{
  "n_experts": 24,
  "experts_per_token": 6,
  "hidden_act": "squared_relu",
  "balance_loss": 0.00648,
  "balance_bias": false,
  "head_dim": 128,
  "vocab_size": 10601,
  "rope_fraction": 1.0,
  "attn_scale": 0.0884,
  "parallel_block": false,
  "lr_head": 0.00656,
  "decay_shape": "linear",
  "train_tokens": 810800000
}
Below are experts of layer 3 (counted from 0) of a mixture-of-experts language model. Rows are named up (a neuron's input weights, with its number), down (a neuron's output weights, with its number) and show model dimensions 0-63. Each number is 200 + 20 x the weight over its row's rms, rounded and kept within 0 to 999.
Before each expert's rows: "gets" lists some tokens that make up at least twice as much of what it gets as of all text. This comes from a sample of Wikipedia text that the model never trained on. Tokens count by the router's weight.

# expert 11
gets: "\n", ".", " (", ").", ".\"", "\"."
up3,219,202,190,203,234,203,225,204,175,207,176,200,179,199,190,201,229,239,215,195,202,171,207,221,187,203,200,202,225,178,200,179,223,202,217,191,209,164,201,226,201,187,187,178,217,232,192,210,206,182,200,198,188,173,192,189,165,191,207,210,168,172,221,209
down3,193,209,216,202,209,186,217,223,196,195,174,225,179,199,176,195,201,176,226,200,236,213,228,229,213,219,177,170,227,181,200,157,201,161,173,207,201,183,193,219,216,182,225,177,193,213,220,254,219,257,193,206,200,227,203,182,214,195,238,171,219,182,201,205

# expert 10
gets: "\n", " (", " \"", "==", "===", " =="
up9,182,206,174,241,222,205,182,201,185,184,196,181,198,211,200,208,204,170,194,192,251,206,199,208,179,199,171,183,199,205,239,200,188,227,182,163,197,202,183,200,187,217,193,180,200,202,209,209,218,219,211,187,215,204,229,202,213,208,191,192,197,216,192,194
down9,200,209,191,211,184,203,155,222,235,221,156,176,226,190,189,194,195,174,223,166,192,178,197,208,221,208,172,218,209,209,195,197,200,214,239,216,197,178,207,202,211,226,238,144,197,220,213,203,208,171,184,211,188,236,190,209,187,222,177,225,178,219,183,204

# expert 22
gets: ".", "-", " that", " to", " as", "ly"
up3,221,216,199,201,194,224,204,185,193,219,198,191,198,185,251,199,210,208,205,199,230,199,187,216,198,210,189,192,179,232,185,213,179,162,177,173,198,191,207,190,208,211,179,168,190,164,183,179,205,188,199,206,224,208,203,236,204,176,220,200,199,216,202,169
down3,156,189,177,201,184,196,167,192,181,179,206,203,191,196,212,183,214,225,176,198,194,196,248,197,209,194,192,178,232,196,201,165,193,213,205,189,202,201,226,215,196,198,200,186,173,214,187,194,217,226,193,193,189,217,185,196,206,211,220,173,185,205,206,225

# expert 19
gets: " in", " to", " was", " of", " on", " for"
up3,176,202,157,201,193,192,190,204,193,223,220,208,219,196,172,201,188,188,217,216,218,206,216,167,181,184,216,219,180,221,211,213,200,210,178,226,233,184,190,173,209,184,212,187,235,195,213,203,185,220,156,206,207,177,150,216,186,185,187,181,198,181,201,190
down3,188,183,185,202,239,175,210,217,192,187,239,208,185,187,153,233,228,161,214,171,209,221,201,216,220,214,216,185,174,194,217,209,208,179,190,217,212,202,182,190,214,201,197,188,217,191,219,224,199,204,201,206,195,217,178,199,178,195,193,210,204,202,180,208

# expert 1
gets: " the", "'s", " first", " one", " The", " this"
up3,177,202,179,188,210,209,171,189,203,203,209,228,226,190,209,208,194,219,185,192,190,200,208,186,175,182,223,210,203,212,201,197,173,160,209,192,184,217,186,197,206,206,180,188,210,204,200,195,242,184,196,206,221,191,172,195,190,207,174,209,176,186,167,166
down3,229,193,202,196,197,209,170,212,170,178,184,226,193,204,165,190,198,212,198,204,212,199,220,197,232,202,191,171,223,212,208,189,184,188,171,202,189,226,215,207,190,205,204,206,242,185,199,185,219,208,239,176,206,178,213,209,187,207,205,197,231,192,187,187

# expert 15
gets: "i", "a", "an", "o", "in", " and"
up9,170,226,148,198,223,217,183,183,188,211,176,181,172,201,180,201,214,224,214,186,184,188,222,210,186,172,176,192,217,206,188,216,187,171,204,226,209,208,202,206,184,172,212,177,212,164,213,209,220,187,202,228,194,180,177,153,194,199,182,193,187,215,179,220
down9,205,231,221,194,211,141,187,178,202,195,173,159,210,225,185,196,191,202,190,175,193,170,236,195,176,205,219,163,207,192,201,197,193,175,254,171,199,217,197,220,213,215,202,216,206,195,197,183,166,197,228,219,210,197,222,222,198,173,193,216,250,234,177,212

# expert 7
gets: " (", "–", " \"", "1", "3", "4"
up3,195,186,192,240,188,216,200,220,214,199,214,176,180,159,221,232,191,231,191,184,176,216,175,202,174,249,236,194,248,243,193,226,187,180,173,229,194,219,198,212,171,182,213,181,216,188,200,173,191,188,195,213,194,198,227,232,182,223,202,186,208,167,207,206
down3,197,220,226,223,230,182,191,236,205,209,211,163,202,219,194,181,195,211,200,215,206,235,199,201,173,229,222,187,213,206,185,176,234,230,194,226,217,207,200,219,202,218,213,153,196,206,187,195,189,204,186,196,168,211,199,188,211,188,210,209,211,193,180,215

# expert 2
gets: " the", " D", " A", " B", " L", "B"
up3,205,224,155,187,171,192,256,197,189,218,201,205,194,193,213,188,194,182,177,227,198,219,144,156,218,191,206,214,182,210,214,185,168,233,204,206,180,197,205,178,209,158,174,201,196,195,239,170,213,220,210,213,169,180,197,201,221,202,187,189,171,171,233,197
down3,219,205,176,228,158,230,219,209,179,202,221,240,218,201,209,210,221,215,162,225,169,232,200,204,185,159,202,203,215,165,211,224,193,153,177,192,215,177,189,184,186,214,207,212,188,174,199,169,176,177,200,171,219,190,193,179,212,187,189,179,219,212,195,177

# expert 3
gets: "\n", " M", "M", " L", " H", " P"
up3,200,178,197,220,222,195,198,210,187,234,174,152,207,186,200,194,213,211,246,206,183,209,192,171,227,200,207,179,200,191,207,216,193,229,193,193,215,225,214,238,186,201,171,203,176,168,185,205,198,196,184,225,176,239,197,172,185,172,214,208,202,188,211,182
down3,181,196,163,202,211,242,212,196,219,186,193,210,196,208,200,227,188,191,209,214,225,213,187,204,177,174,194,205,208,201,220,220,204,238,209,187,176,223,149,214,193,175,209,191,234,222,206,189,211,191,160,160,203,212,169,192,166,203,169,190,204,206,207,191

# expert 16
gets: " of", " in", " to", " with", " for", " by"
up3,179,220,233,248,199,188,165,188,194,205,182,185,216,201,210,218,206,184,203,170,223,185,176,198,199,170,196,214,220,204,214,219,221,198,196,199,174,152,206,215,164,208,146,231,192,229,213,184,225,207,223,195,175,191,190,217,173,219,204,200,204,177,247,181
down3,241,150,216,238,169,204,218,202,184,188,198,229,177,190,189,207,197,210,190,152,216,202,192,201,227,166,188,212,186,215,173,226,206,209,215,224,193,214,183,168,217,162,238,203,203,213,179,212,175,181,181,215,171,197,170,198,178,226,206,248,197,212,183,176

# expert 9
gets: "\n", "|", " (", "==", " \"", ":"
up9,234,215,182,246,221,216,209,201,187,176,186,174,173,188,178,205,178,217,222,196,210,205,181,191,188,198,174,217,189,208,198,208,193,192,205,201,214,192,218,157,185,213,185,211,223,203,248,194,199,176,247,196,267,176,196,183,184,195,190,206,192,201,189,184
down9,219,197,209,192,203,231,209,237,181,218,193,172,152,221,206,221,187,212,199,192,198,202,190,221,223,183,192,196,175,198,158,206,237,222,172,205,199,227,237,215,150,185,165,192,201,205,209,198,156,223,214,217,184,195,211,212,196,183,217,160,208,204,165,189

# expert 4
gets: ",", " the", " and", ")", " The", ";"
up3,169,209,203,264,198,196,206,203,212,204,155,176,204,211,220,216,200,187,183,192,204,224,213,186,220,202,242,214,206,152,213,226,199,190,239,177,189,167,221,170,160,188,172,195,193,211,170,185,209,170,207,228,165,194,220,198,182,172,184,209,192,215,233,216
down3,167,199,204,218,198,195,188,198,175,208,181,152,177,201,174,185,232,227,216,243,199,230,190,227,207,177,218,190,186,206,193,214,200,203,166,190,195,192,185,173,216,192,156,192,248,198,210,211,211,143,201,210,177,191,233,197,220,160,225,162,229,213,215,219

# expert 6
gets: " |", ":", " John", " 1", "z", " William"
up3,199,200,220,208,220,197,195,216,186,201,217,172,159,184,213,198,192,185,196,198,214,205,179,209,189,205,178,219,191,200,205,188,214,213,158,195,192,231,195,174,217,184,183,185,197,181,223,207,202,226,236,255,178,172,213,215,202,217,201,198,200,157,190,174
down3,194,183,185,201,208,181,169,197,159,208,228,176,200,199,204,159,184,153,169,234,220,186,177,188,170,226,230,174,181,206,211,189,220,206,199,174,219,203,203,208,186,220,182,211,196,204,198,194,209,182,193,211,197,189,236,179,207,233,192,168,222,224,171,228

# expert 0
gets: ",", " and", "at", "s", "ap", "ic"
up3,197,186,218,189,210,209,211,245,201,209,213,187,194,216,186,199,199,181,202,227,172,188,214,203,190,193,174,182,199,193,201,193,206,205,178,176,233,185,187,182,192,195,183,224,187,178,202,198,220,192,166,204,204,195,171,183,219,221,178,219,201,209,228,203
down3,204,239,176,202,217,188,211,203,226,185,214,166,206,224,216,191,218,168,163,239,191,202,158,182,212,181,185,192,238,216,215,231,203,207,187,181,195,218,172,232,220,229,223,153,204,202,195,195,196,198,227,190,184,215,184,194,182,215,227,170,225,192,181,174

# expert 8
gets: ".", "\n", ":", " |", " (", "=="
up3,198,206,204,190,193,197,155,230,208,192,189,207,167,171,200,194,195,201,218,218,196,185,201,166,218,241,187,193,167,169,188,209,196,187,180,177,194,211,194,213,173,220,205,176,235,197,198,196,216,247,181,185,212,208,217,215,220,186,191,208,203,196,208,179
down3,174,215,194,190,181,179,179,184,190,203,205,203,206,221,213,194,174,210,192,181,197,211,184,222,170,180,182,220,194,188,241,193,165,173,199,203,175,205,242,210,190,166,194,200,184,220,211,186,206,185,202,186,187,156,170,228,190,237,186,205,202,160,187,172